Experts of a small language model.
Size: 12 layers, width 160, vocabulary 8192, 34.9M parameters.
Experts: 6 picks a token, a sigmoid router.
Training: 686M tokens, 2616 steps.
Below are experts of layer 6 (counted from 0) of a mixture-of-experts language model. Rows are named router (the router's row for the expert), down (a neuron's output weights, with its number) and show model dimensions 0-159. Each number is 500 + 50 x the weight over its row's rms, rounded and kept within 0 to 999. Numbers have three digits each.
After each expert's rows: a language model's description of what the expert responds to; "comes before" lists some tokens at least twice as common just after its tokens as in all text. This comes from a sample of Wikipedia text that the model never trained on. Tokens count by the router's weight.

# expert 7
router:473499578513558601524437510527458477422444537405429513493534467498547575577477486579523425478463471482508512530461480386612499492521471489494557528519587593438508486461594458475531457614542487525576500542479520564507487530472495550510433534512514481499460522551433588453541480528563520462540601520440545468481530537491454427508515517475553672551464546548518526452477534480486520466452457463501564471470556467421507576415393580456544533424453456421539532555534501512446444406465447
down0:411512563428527470497444570532521521466496515484495520494494486431513488524545513573515467451442542481532501486521618454481518527545483369412551526525432549450501512594449423523511503496557494585582515452457551481602596535539419469468496523405420485480554530522433581463502427545465525513481535544445581456529469541484522465484455516431434607484567445506499483367459487620488494491467514434526575409584471535452523468521481529472454610492549419494502506542581486539458517454394484
down1:348558424463555553540478498495490437535497413522433537398524503453424562582431486478450571412510475462448515494535520452535506502468499567456517480539554444508563529494557554571468433535483406440505518432484434503460517481508495482461501486469499549539558497605537475449610433481585544548514544546575603549503491450525428573568588563478404483431382507473495532591414461564447570543525454527537461538463512512433545463494487537496459538463431526442469536556418506496492498517520468
Institution name words
comes before: " of", ",", "=", " and", "s", " ="

# expert 45
router:525548579395447584417528557581565476497496462512521566530530403519465596503515479549479511468501534487539490574431560539478487433529498469540517474552533440434540446381503465547501445483541461393537495521530520445481424457540457504537496591448530488504539502497430506479461577519432460578474520481419465550518509479500548488428627590427584591459539432498376476395494419502456398535571460553472574482512481540560467499478462525547532484527562424481465478454508501563434518433516507
down0:501517441526470509453443454523489530379567540553482597533444499521508539547479407472527445486485553549467554431454534601522487424459487452535498546554504545449520556535449433533498544482513550501477487516424560489480539505530434417540535429497554595458481466447551486521501483560403593497520515462537443483522526502468492458488466531436520465553492471519458521508596496535450470494507597581401489585416492532400508454454627346612514466475458633486478581513530564531427514484505510
down1:524566498524550516501557499473419530441535576567528404524476612447601483556488553447502495429456530502485568422481546427468628505499494463506473389458584446560506574568576480427531518564481428585501497430538484466489497464516495480499512474496516466597526513559441403524557491412452439401614496444583515398465484531439529449529516517531502489452464504529405492455416518548458447495526563553436532494446524495441449496446479583499505507568591508543498469454524550495504525498543409
Infobox dashes, English surnames
comes before: " |", " (", "'", " •", " Born", " Country"

# expert 55
router:488619522469554546490475629578448461522422569494511496451502516526559514518567476461485527456452443427522415584489518582485449542495474558463557369468507490595513500507515553500549526435476455450526407535435488473424523440477473536530487479633511551569561508504572508508487503516476494506511501585485435529434470450579554549441474477536433301460456435434509543445577515458519446520533548412512535492483544521538470495463479505523425411560563541497492493492521602520497490561509521
down1:484516531497503469486454533519478444450430475538499591522395456535508506509580485494511526463481458503555491515547478521438550458582418605486482396401473477493425550530488537413543548455583508458507478616538530501452514446475469455578483499663527561518512550474551574566445524450464485470561499523434461386407493486528505448450557526515491483425505436497452508475543512477545574606436570411532451463454580555522471502470447542618516404437476513580518476546532474507532514490578458
down2:524481577401482547488539416501513479519500453610493592507551521503565436534539506469493508524490564485558449550493524453487469528469573498566435572554458494506483461491513500503578481548466437490561416471456406562481530500400433483459589501472564509427404495556359571466572547489477478603484461498481580599466487515536412560472475624510388482575545482452516566524506480589469509482514462482575513394553482497489447492459434527454441571509442494496501457388444489524534536499494495
Counts and numbers
comes before: ".", " |", "°", "%", "–", " States"

# expert 9
router:480510494621543459482456474542417425618523583577460568511511531521438428573496556492534470466457490476512556474440389543487492478578486457584483567488548537493475426480535481483488542497456498465511424520394473533435462519528517544540445442568565389561461462501465486509429601534567522541524540479490384571514517545507524586513488521457459505493489493577407522521473559596502459535512600571478546440556503406470534507504481495411550589448576432464455509574466583506486545546486490
down0:542521431514418522478575511509498519466431493532505526424625418550527475499453588508473433486486586579407419462489627441590478550516427508484446516469426517588508515487554510527539525464467495529518451566543443500515561464539429477567552493446332529449499481544503452519497463535506452484571502533574447458460521533511563490516523501499408516497491519446545469466477462502444484385435475517500550467437525511478445558545439550501613430481450587420625477472550481475462544530543558
down1:415539590508444456386531587485459465496561530483564584471476527476500561491567509474487566525444483502574490482569550438572538482444511550418515468492368431442515460468495519499410554547517512570540432449490478520603476550529531480521468444600415412466550484489482561478542469462533531536467496438512547489538520490444602541471405511420511485498541501401430535468499444575502575436444507564490533588484427500474523563456527524502363500555518502506460514472562571512556483440561417
Biography education and career
comes before: " in", " to", " the", " and", " from", " with"

# expert 26
router:596450476481535450476500483548430483509552509503475452522506487453467476409581481475576654418532544505492554506509482431488442502529432489494469426461381534427627562493504461459508503465524543540427394481551460484500520462514573418493538504614468522528510553521531479574510601542541465552379489535421521468538507617487494574487453470451507511500570467436581506546508495498582506490402548506525523487505567432538452489530477383453527511521538516522475511597557524436439519418507449
down1:501510464528454545434508588533508540478469546478450476507431532539509465474473480457528494470612484498433557529505479448402521440469507468474593594479551465643536391448445485482500465421503394535501423451524435533528502585516521552517427454548473460522512516500486518499414546576508403502591534465534504494487528569447456505509523573456530461535473512406402563557425549493523520370518567543542573472547507627459472433497610509558471554552472484549556426523504430481517521476464549
down2:463552478564439519501452456447533526487474583518485403599531469537581477485632466625548540456470444543486563501441537492466482562531493538449505426485613543527534545445458478545527546481538482465471518505519516515410546473473514464538524425524437499502500497562456423489420449585556442522455545452506461524473496536445517408503539507503541532486592526469573556419400510453518452561546468548494456521454470505499491515499558457380538560521421409594531487426532389473643485446505503
Short word-initial fragments
comes before: "|", "-", "v", "w", "d", "r"

# expert 40
router:492502490461458531528476563495444499548492433477545429533460514613478572473499450526462542492509537501509456569530466581444463466437519498486583582445557503587514595504524447535470572489524471605500411521436613455432517519515634528491535449513401519525491569526488550422503475506625530449444547525463516493519593519503479558417490432487563545482473533528503477482370599558463458583450513500460397521483458525459424486501539458583561507448531479519491494521484505423568429553526397
down1:486467556462501539445393500538538574510566482479547509467464528427491482563427531530512508542494637461516517588565500481456598455507506540536483488423481395432499513521437436589454484526500557580498501467546407552513532505560433502487566465512467413396528564463477486493500476412473508527513451491551442454454461593395509465469540506552573551511551364467406477373470568535509564508479571471528482489518461453489498510538509595471558475549519478430616509450482557515553520509422539
down2:455492539441424534545535549550579475504468559491550449515405536487458539533425560536490424590432484456586555529480406455474516470501602567564520506513529508550456509465459523526510488517502457417528468492466425484503457458569567496481453430425477503433498530545559416395544474469509448484500443478522596542581557469491561537491489547488523520512425478426533560499419497477487495472569488515540517560432452440554495589421642587519466438621532549498520441348523468478459459511494484
Particles and adverbs
comes before: "-", " to", " a", " in", " been", " as"

# expert 57
router:454496479540467623467552458403479500506541401416601582497460465545552479541543461505424462503507551530474585535495487528402523480526455513542523554466520427527478488479447543544498555469443559500453478475631529555536433497472520438595466470484486526505499512630481479517417558539605524407522445383439536551561505451443507440527496588516468575557432397457381493408472519479512486510422494508541550494527549453536493522501428515502460571537578553503470510450549516527565539481535484
down0:505429428471549481492499538613494429533577482505459562615554510422510598453417508528463531663506486521594453498499563579510498416568459433542427441523486529504497426514509569427449506492457509518515567640534483421498345515468453554502495501579502491467524441454548510519481480548463452508464567450522466484552495481529502541525459519551588445525505462524470481535430452546524515516504474470434525494602529603486436451542559492474487501454482479451499546419442423508571523506454429
down1:482379496431526496572412586498507504590396576508426501502502475490489401445504501479486476405473493477443549480485489517480524471476474518531500507580450508445493510598486515494445509549555473545563538450484488444534437530513560536504517531515444583514560422518387464504524496489407560540412583533484563572517673452499508504506600506528470493542472514493516428498508535450584501471568492483486518445524486503506492582447544487507518380456535373621545530517442539498533492570395531
Sentence ends, Latin prefixes
comes before: "\n\n", " The", "=", "on", " In", " He"

# expert 53
router:529506462537438530467479425489440449555419602395501432611484458468496545470568567568502439481443504550488489480461442593529508532535496565552571530518494502551599461447445539477536503474513427424545453465515477508472482468557459502508543502580586432477551559545505460461471500383479555488567507500434507429472458603434562473476484429505551503528514600496576434515487558522560440564536552542559550450450511529428372532454398460505478482473548492423482557413512539597481496458504460
down1:470532514487548488485506565475501508419557476451555510401509561572491616610472518553439484556461481481460439525481449414455484396532473455484541457493443514494497458524595415461503427489555450573497559495394562479437484547556451497534509511545442533540438577450504549520602510578419468540586547427510472406515485464554546590373566498546458532610479467504521510511508455490453447532543509434506453465570421415472473531544588549531471568461493468526561441523521460489555466537452531
down2:501540502440503411531537491597558613483441497489525626465611504529481419542448488429517537487529538522481469389446510545596446565519520477538484494480486514485510505435558522465559501580434527557527533456462544515497478489505489584431478541474548431592457483396396499427512531486545629458571539503448516501543502504386523509484438503447504432546490534451559475474451459417423497563500511484482575551381489492503588441482544490491515538506525488507452442480459583544448557450527379
Titles and offices
comes before: "-", " of", ":", " for", "ed", "ial"

# expert 16
router:502528479523429533424518453615574530489451490478483578520481538526422411555553418563538423533540489522512500504524491346522471480504483524511545430622518508471408458497528559551513536525502459473536413464477531479457513491536430622539466462543511534515425497523489488469502489497534507507425457456457603513440484517513442509437540487466523592601413449470483575422493537487475493474522512520505578429504499527471513567572432652495425527439416536515501513397386551575503506451491522
down0:460467463584531455523501435485480442473603416507459508477597485506517581460373490480543461487554380489480464525539567493443545497490518534498567543545530477559461480554566463549534549512527532485441600485479481447584510541592523507527414456512456472479386526526507478431489484612542492531544497564599410527600484453443556581410437535503454468418520479575472436567427510491627519440503485577522487483406492530483497504516518483560521548530389510449528529500463457496506412505506464
down1:552545501513615490514448626569534561446468523478453455487487407477471532513427530466415503556472403445511538439483526512512489481449485446529491607524411436643477489505491554474439474491497471521524510512470515585497462614415498607479531499542516593475530437506479578472463448545474533474536437447476500501540496553565484503529494426443556487453471433415495618488556435573484465565429417485493487433547472474438541394516564519498442497470505588632545554511524526509524476514511488
Topic nouns after articles
comes before: "s", "ing", "ed", " of", " for", "er"

# expert 8
router:426458508525606470486545500531508497496473517652575398455387436504472512564493482516548474479510415559475484612536426549568496487539458454510498496496457468489494557492466471506501469534537502496449427411575501510437544473574460520512531466516575479508460526536577517543569494516438526527420537590528599407513413503553511392481490575527424491515487484443521438627472529521528535501476574558505558541490422467480459382350532510518488553568568481435523451525524463502461464494470536
down0:520479491521519512529573459483463468513578445502502453525539491413412411505564472434548438461519467532569494470504435486473443471500480494552434417517498493485615479406520589491552498435556446478589589508474608478507569533575518537468534577594584507539470470463518397494477473533470425476490513562504460401484553460528511569465503574480513464589449470531532421509423515559512418484521524575550588446557494526402593449553582447414504482520496498448547419517530450554473509416491564
down1:453510484449420524484499506435531563593548509453403519530549437504462473528561464576466554468520529484448493574410448527433534509448464520439499531557507458487453454460474389542584530497515646469458554513482456484452438503466483452538486573432422491532533518485579508517462502455503541548486564512453611479494548461542537555427586485661463494537499541503500466483539556441388572559544447416517518470495506422541546572570445499506472475494452523429424523602511481493410597493466483
Clause connectives
comes before: ",", " he", " the", ".", " it", " of"

# expert 25
router:467410601502445499513521436464508486624547499458510513422645548462534497502506453467525459453443459509491578521468511413569560589546496465588488503463488505483408433563495511486516492475431546518498493563530569531575456471597432465514500491499542459553509495545492519498527452563572433611483532541585545497514415547471462451409397522564542539535456535492543515474587563534583439525425434514605469526469473525557515483417489445473506466533479583575514536457547480492566515451424422
down0:614500505510573550440433516460532536514538421495457490554497494393508421529511542490450536502526566481546537494472515530537488445566505411497364505457480580382620511447509555445365560529534466468519490394448443495540509507501473435477415518541462533493535446460500488449509476589525484496573580536441464547505522545536465524478521483430544469638463429583419493546515493532520513590516485546463555500413433456520495419494394512524528525540559494590508506487495510444552443579497529
down1:407443456449586442543513400552479494481492483514559427495461610469478535547455516449558429606498546462571483536527574461594451506563500489527486530510538471596459546547502484499544433496456484394517494487483518512563480472509478493520603447577580448554466617471544473526507570462458443527520471518505403401448491561454554463451564545485497493535450571421468442432557453522559485442426458552572527442507514549560472507415496535474455536547527504423482551563488568496469431484374540
Sports results tables
comes before: " |", "  ", " 1", " 2", " m", " 3"

# expert 20
router:540525512465515556518473507526456455467565452551497510499449414522488518562368552608524497520579523461477466561471523515466511441451465512572553551486506424492521516560548549409516438436444505533553549471377547515461526487496513451559520476528465520556515518504457507539384594498429470469530588524510480521455429485460467556363561515563520435491536551491507545570490451519503495457452423486546375497516516496509615578506527433593431477572420444492529495658520524494492469524532410
down0:492445510403395509400449517591494506467494510515591523533506575479490506601481480515491540462525573468458483519496530643471414424456469408454471479459514530510433465454456511425552454501502514518590532597517540487572505491412497466441469452553531516552514519539411428528550431425504500519537449469497553570509555553525433424465508529581439567469459518480545491557506518600539498523446552497422467509475511436515601479530509574506375538511511558636438502459561437461519483432498530
down1:453599497559401531506497600461569435543532459420509562556498505471414498517542566519386488584554537481486554434508527562460436563496466517442454474485402469500445512449291525514603481541518536433507392507560435475494522498500434473539583401517484491459498481509502407495518478504566512447516472479530501520564516489531598530552501532505530405579487528509558513489518550490495486594485482442538500535547488449481421530465444476497459439547554559459499571530528524478477426598452542
Place names
comes before: " |", ",", " (", " and", ")", "'"

# expert 39
router:490524531483498509473467430486490471463492439529496584526511510561532499520477472559523479486486407553474530505441473305453503458507432543496491470575565478475445448457575583529534529517452507462526457469490500576508449521476456560471461512466504520464466532513449504539522551480532545442499460494440500480461488474472393391432514513491505744528471473494479441474470578515495518502549507504473523493570521559454495508441455743485501509485469469433581483492423467480479472426517467
down0:487530505635464507461495522472519547589458489484449484495558493458446486473375538533557522447547402594444440467501359535514519590520473549539442455549584519515442482531519485309466486544556514562537425554614434536566515505482543503420506527505473504477487442498450474535416424500509510508509449408530535465470521434520518550518517465548488541489440495551626475501525462521502490444570527483549507570525598477478496433423483560531587553482532429510538475463419442477517477496528537
down1:541492439469553437598477474603526523457486536467531385525563407442538445504515560474451491444440448501527500491409472540503509507542545473477508522532451485471442558456543615573516418347577475443499498459459437537502442480472531498544495535416532497533519505512514390440522450545538499527521538532433424493614461533481450444500491567464542519573583457523542487494389561487551497494496528510470492568478555451497494555532440487514468483570555420446494498563551519626453618583546471
Institutional abstract nouns
comes before: " of", "s", ",", " in", " and", ")"

# expert 17
router:480455508488567486489532471523521506594557460433471433508392509490464599468527505527635520611570380463556530482496482437544578528508458563538548488565443508620377506579506529508488426468493450447525465460467558621433399464523499423499595534510617567449504545529503512519491513513514496458480453392536485517445512542473550522487509503548408590445497356533534471469461523469498544561431462483469437474514491516513543490455460493580501548507491453468484499430451516469464511459507470
down0:542521516510474471475507478511510545485553476468472426505469561531476492578536512523458573483573472536402483614570466473442450446576457452508540501563533637543528490458412453569530505530565419419481511461589499403467460406469494574511514482429479440509492523597485609522450429422510482591514562539484517473528532431482461548452514451517487424484506529552495428516451486543540390508507545528580483519529579424539533466565479435547571422433547530548531421507492401545537506553424436
down1:527451526501558506589508451559479572498542510589477480578476512445585500497530445477443502462426447498537451493431606434453484524565581485419420407476472437410529481550502529536521476477481585440436574501468461463500494557476446511410504497516493445671531523494502495471466598462558552553543498427527467437535504446544530492392542500436483498578519568524436439495508507492493547484441610530465532566473512487505567498553470551541461465462607418491495419570560477489451554516395502
Line breaks, capital codes
comes before: "-", "|", "L", "O", "E", "C"

# expert 38
router:454589528532518513542492437473497537447505470373496500543483523538497489497532500539600452534499463576449528529503472394457510472496458530533528495528563499456505459474544519491558485542480515534500514493500513505520454459489485496447499534385512541570476571379485510592483535493488542441462550550389509461483526492582414499474514571441561749502467447522466500563499541442542476551575579463481489543539490489501472499557431636471510559509546469469544390555422494453590502456453431
down0:398525523437538553462608527455520489520388439514529470428490435450519513547539531439513518528432555463518575556451487510391548444498518513485521465516473441565552498497476476441620527458495532473455508442512513493439376472451523542507474574510496496616535527500458432566529534519555401419524488441461443501505535583417530522498477476500429510458554586543458533553462493436559564562456518470531517504550467492593473501590531561488623471417530450537541529563427547518389510496400503
down1:501542463561484518522487564469561417638457501631469559537492539461527442486578438434547487569491506451466530444433471489568594469503543497450417547522501517530491475510468532446471493488428507525506452522511581471473550422556485449434465543476543490498483479474550532548493600460545517468559496489440498546505578566360572450446520588521489534512444523530519486509569490444647483411471518434564530408527394495484457502473488485445468488534541483446437613493444504392471492468599506
Plural nouns and headers
comes before: " of", ".", "\n", "=", ":", "\n\n"

# expert 43
router:480541478490533475445530470539572493560428581569536483445491526559469542436617560603538509588530435487486512526545542485483472468496551442515575456535548517541434488482500493465518520476589439550493474521488513526519405608541392533430443612563539508471562545563512561531502560514566476514422463435510494573507428489488507439552531513513544510506511496503550462486451453454442516353541541521473497381513475547488490503559519408553551400386412424471499497462583504501572596507473520
down0:528467495578570509430528449374528546543371529525615515574472490494477473550529556525441541487438484458447474570488539541521517439471479580506503563487546537460553487488490423441512520505502462515567430589429524508460506532540553455511566589526539491417490427543485484499551466593547510523583539594346516466487507415497434522527555553475462431506545418530489498476433486446521556508415482498533432530433501585579483440439468436546429505495523494468440569438432558426477448561518512
down1:402557479515527455480475516556534488536474508576473489491576479533402492326541430525508561467500481490439524378410573606457493432425481489516448482563477579450484490550549584537534472412530500490492524459580453499497531570491579533460519457473506494396529497536569491559516547478498532414465480453572493461548465536578435543506454521530562437563439552460464523562529451533501539528555421532511558552534511537564545428581451492507480391384519519503453431437501589502473504483484542
Copula in opening sentences
comes before: "-", ",", ")", " a", "y", "o"

# expert 58
router:475525485451454427532492548516399498531538538368547510460478468456550468414402521440501604483444628512494524522412561598517462597509489493525455507515441552431482503472424501504527468498507523502504618475446564414483481635501530530514518524503447607515604476439460524471446447458394578587477597480518476531586503549490528491542508544506496441424484458485508386516538459560462512470529517476473485490531472527530474544526573410443459578496541541526532459496569428547444512496516462
down0:506422544475593458491418548574418552511551535509529518510513551480548420496469507426536583473441453565438490492513468423429585482529602544432528505494427420545514472521509461572468591598520503489524456446507528561472408495393499473518557484496425439559464479556425531579492503388512513457532491479486472556558484543487536444410516543517459539461493427482480484557539513472440520472500498576564528414508433540459556503550454649534517549551515365491563573437446474469472497531471533
down1:323539365508552501623523565519514542559545481487585528451523444457564478529511587504439488566513466552498389477451491462472592495401437442489474469457521505435458488469509515502391403558541514451468589476487566470472463457484594483462549569489558467509557492492492487526502561563530525514540523554454511485473448541509483507479486598513398499474485427489533512440438592493432457497536457487573463468445591538445457503520523503588534476491495577515534525503559565426413561467479470
Infobox field labels
comes before: ":", "|", " |", "=", "\n", "-"

# expert 32
router:541478512427539505557503489510449561399509449462487461508590609471499555432527584488542545559460453564565461425508564629495522500522559489491491555432406481539496554493401434556483466445523525617447472458530551483477476460451521445506442560561585533447489507464550460464521546509485460435527514548497524531431504521513583557625530494416455379451574426489433440375485435469503483490474504510548593490452516553519497556498537468490474447466532591587458519471555507519553480471468558
down0:438454491523377594495545456554512525562520611454447466449385527527515449535510513508506560528628417482546475532490555473439495511450479465579524555582495526573409532492535501428503461487548492483491507500432540486498534475471386397537496510468451534556545450482455495526524517390577555602546598571510544465517468423512485533373445552493571493411535427510506472499526388440505521556432503455536453575536476507487482494495497496449478476508476519471471545495542610503490509610566478
down1:531511465463549524465517491474500476442499562470544457499451588566560515496494570462573524448492613458466548417514519490527402546522447465514542453578504429563447560424457447480455524610410522424494513513406513476485519511530546520502576533490491549464452435494445594470510494542448574466516551449508477520445527555504592343531503422555461430524545495519582520529583523482562533574604467473491560484442478423490417401513485443457513505594476503505480520404404508531476580516554528
Hyphens and list dashes
comes before: "-", "|", "=", " the", "1", "0"

# expert 11
router:552525493530543516489448505522465467493563493619546484445531550533583590590528473499491523465554395452506533548539376379468513473518433633558483431523467510441469520501530620485462531549469495490442488518528465448498470516550495633469490419483506459491509524475499482445551530499555480462437478467430516591458478484471522449613484565452574609567525474530503531471504585561468452535465545551511562508527452477427528499397581577491479471482429518484566469438538516546437518530599432
down0:510542501469453472481474585520492540510471503502531510493561527390409408553526543483460494454397507476503625462528581530417534531421507438556477448519561460569498586394518517585415478428462510448482530548484461490465506467417564600488493432562416534468478519516461431552439528460545444483500484523449445543449559542406531519498523520493428481527526496583478604544499498603555407583511500526522524459472443468492582562438533481603513486467574437525454607530508488501566528498433477
down1:446422551508523588430537481477590488453538524528508485463437531480447442534491520535523494475571547516472530530566419386454469445480541531488503371483520439515527466423460472430533446501482480464495480577548513482563528569417589540442484420533503498468500513471473504503440446443467378443550555495465607539579516494441516641534511484534591494611476622510495516541545492534496464496515556499672576502519520525509511484455563496460533429497435503554515427404475476492466486543488445
Sentence ends, word starts
comes before: "\n\n", "=", " The", " In", " He", " It"

# expert 54
router:570440549570524506510516553519462424447489523512548487536464472547419491446493549530476464536449508458505492479532490617516531498538611447497552479429547483522446505575466459420421463410560507491426493574552464510544563553442532461505546433581628465393462503511454524473511548484474494544450437541524584529500547515551588554467470520604515419463499457537487477541549410438564483488571482460556566496528494449558519493410410457593446474485508556460520563653464430442435500508519520
down0:512497550488443405575535490483526538490542524453468499544549522508614519522395525411540466517565524492587486464436496380464474470593497465486458547568559558523513501679582419536526596461459426502507453548454468502578462508518458446491517402554526528528575518470509400517507556551477408521458478550403428506505409510468450464511540536500476480418576531537440482467398496521509544511484448531539441509475495522551542498587467513542459489504547445507586583438526439411494532514472501
down1:390495549561446493471473529565417498512366415577469521605516531444562608429564473464517461509531424483454487559549450480439449578487477374519449395485491469605516513511579508461640507519497487468534445605476506456434551478391469464512467516557515492530559513529518486462529488520481519443528524498568454482529475467516613492486541541537516520505491522516486553473534462506433507452522513406477437491440491454462493510456580642510480431568516536473603493483561469537525433509501530
Reporting and action verbs
comes before: " the", " to", " that", " a", " his", " it"

# expert 48
router:493563455467539564481474417553418500368509561498526390494495439500579500431521538539510433604503459556455555490501472474484465459528491478482481451459460520425494428436508567449460540532449533448577467507542434433505620443530559497569510456408423537600505590545451530520608442515460528408453454475502564492544426510558473514488473395488454529565482535498480556486526414486487521476588549452554479502525522582404505550496481540452568554518370497521540479469445525509420536486513480
down0:520474518464499559532491522534488398454527527569533491459468431539504451511483479469574473483512524591411501480477458610596497537473552426536563495455579520502565540525472528518525600583470572463510515480534410471485473539438463440507527587452541486422492558548472560506481436506483443475537459479574576436381487425416612536362477533549566506580527500533512437446519403476444521548593528495423469417533423546468450490494527515488483469472570530400552489510470531401524469492505558
down1:566458378466546548510512469450402598508492480485531609512446596541499479544542494534468484445479451493490447496549542511546456569510425534581529453555550521489448497512529425552469476489483512493482493497590492544487536567489571533498606549490412422414477402527454470601445480529400480513479506417507459564530463536454462501489476511542498524514483427555548479417582549474445470428477523590531498542481519514511451479434459547447476450500364603536535505557346563458525554542509525
Section heading markers
comes before: "=", ":", "ing", "ed", "s", " of"

# expert 61
router:459569473514422535539526394580501477535440501466469471451458491489489459613506477620528500511519484633597506505534408477450534383466543522482494514413545450538489531530508502469498494442554490465454517512506519508446485513472601551513477496456591431488490460496487547518568522498414499451522483476499485551539374422487562489582564550494444392549464604485526521396477491478592504548482503568520407519478520542550510473488505409501569500489511411516594527527400487498454500488356483
down1:528513580535487448492496484497611457532417478565385445408464447469461389501491473455545581475554470477504491500533563412510541510508509431467395469430569462426444489536478566543533402482507486526477541530564551512562569455487466494514540536524442521547439606536469451629524521491423494543443529618444549449501543447472433588466453464527523494440631507489509440397528478464580506518488535515541449541529473582459505460475498533489527479535506429587502552531487400488496517549570490
down2:447491517496472452532521494450499533509549550519521426522508480521544476550524534520397531549440463507446472485463567443449509452609523534489486579428481499481443581500487490589549493497550515555458445472523622409620415434562416447403525529415521560537520528466545518560454470498580543502537465515447605467534508515548433563519520547434490518496483409584556531542529455412482616464447463548478543458477443492396464383494460514472483517488490487468514508590461442442449632518484525
Empty table cells, verbs
comes before: "\n", "|", "  ", " to", " in", " a"

# expert 0
router:541561508535532440552494487491539472497454551520512549468505569476490458523433448568533392497499400524499488511526422397498456490478376510482506483567544504445462482509605597426543525523488496572525440533539484571554533504548485580495541476540500457440500532441514519612468431523529538481472519527451481503515477539448390484461543439505558644538484523500508524609510606515509477440542523496473437514543523518475480548379463704477501503536476456449575473523454466502534448388472476
down0:564503568507514553529498433527525467425513581508428521491550562468527457484423494471502530526517520460481443497366478459528557468532440511484513530516495592503512617633454498564561541484450506523497557483404482415612528544462472471409426523564477462535576549435507520595515536541463419493435572419543487401490509542464400570515467544514495560529476446479382551559544545550483514428547570448484447491514529462480536451489558517423515527534501444434437424490407546526522481546505431
down1:510437485579495442515490459477543481536581545497470583450462561474511528505463525523447447434493556542518467472445411366518598420477478526541533532424589551549507369517540542429571517549572500468518497557494446511533454461518569519499574539409481389537412478487457496503451433535491400431522452582504437504468507520500551547458516496520501555465564482550514536523463478462406516547541475354437553622493433508577488604530538598456471468518490529456516527518551524434502497490453488
Opening quotes, common nouns
comes before: " of", "s", " and", " for", " in", " to"

# expert 27
router:515465539474473548496540470516505528459558463512492569511478535541458562523486414550511503473461404562483550513513490279456487493532447523540496447514590486499490490460538599516512460538480523528515478476450482516469495529546439562432466600486529518453466487498475488534492524476505533483469492471454537472507564484484406494407457509469510761499417491574413509532474536545524524496490518487481472544530500534501555534422494693493437566531500504472525525465458418532463523435483426
down0:551473507562461508511468446557482497420547516467497456493492496443557532571515515523511472501571480483405482557493495530409534530515529493524465508429605421464523503536595566506565524493468510487479491395468573486480526547594483500444532471532446377492556438410461450568468502418539468538547499467464479438413506508374513418428473569439462557526505488659459386539481587540535444509516550486577549509521505479433511513509655468519570501489609507470532516519461417529464470524512504
down1:582431499554521485547482470518502486469570512533449451533521546492560503471536482456488452397437519431402473611418492481512498513480532409496521438499586494449479537488504436471462400480533575567444487450488421522527500529524519491469579520533476409502529465415497516539469527424421454514591551555463577413436419496479603416480567574529524462583503564547475410494594524562493421447443524472457526595528598495519542515447488556510449531530541464548482459568427576512487496608508544
Sports and competition nouns
comes before: ",", " |", ".", "s", " in", "ed"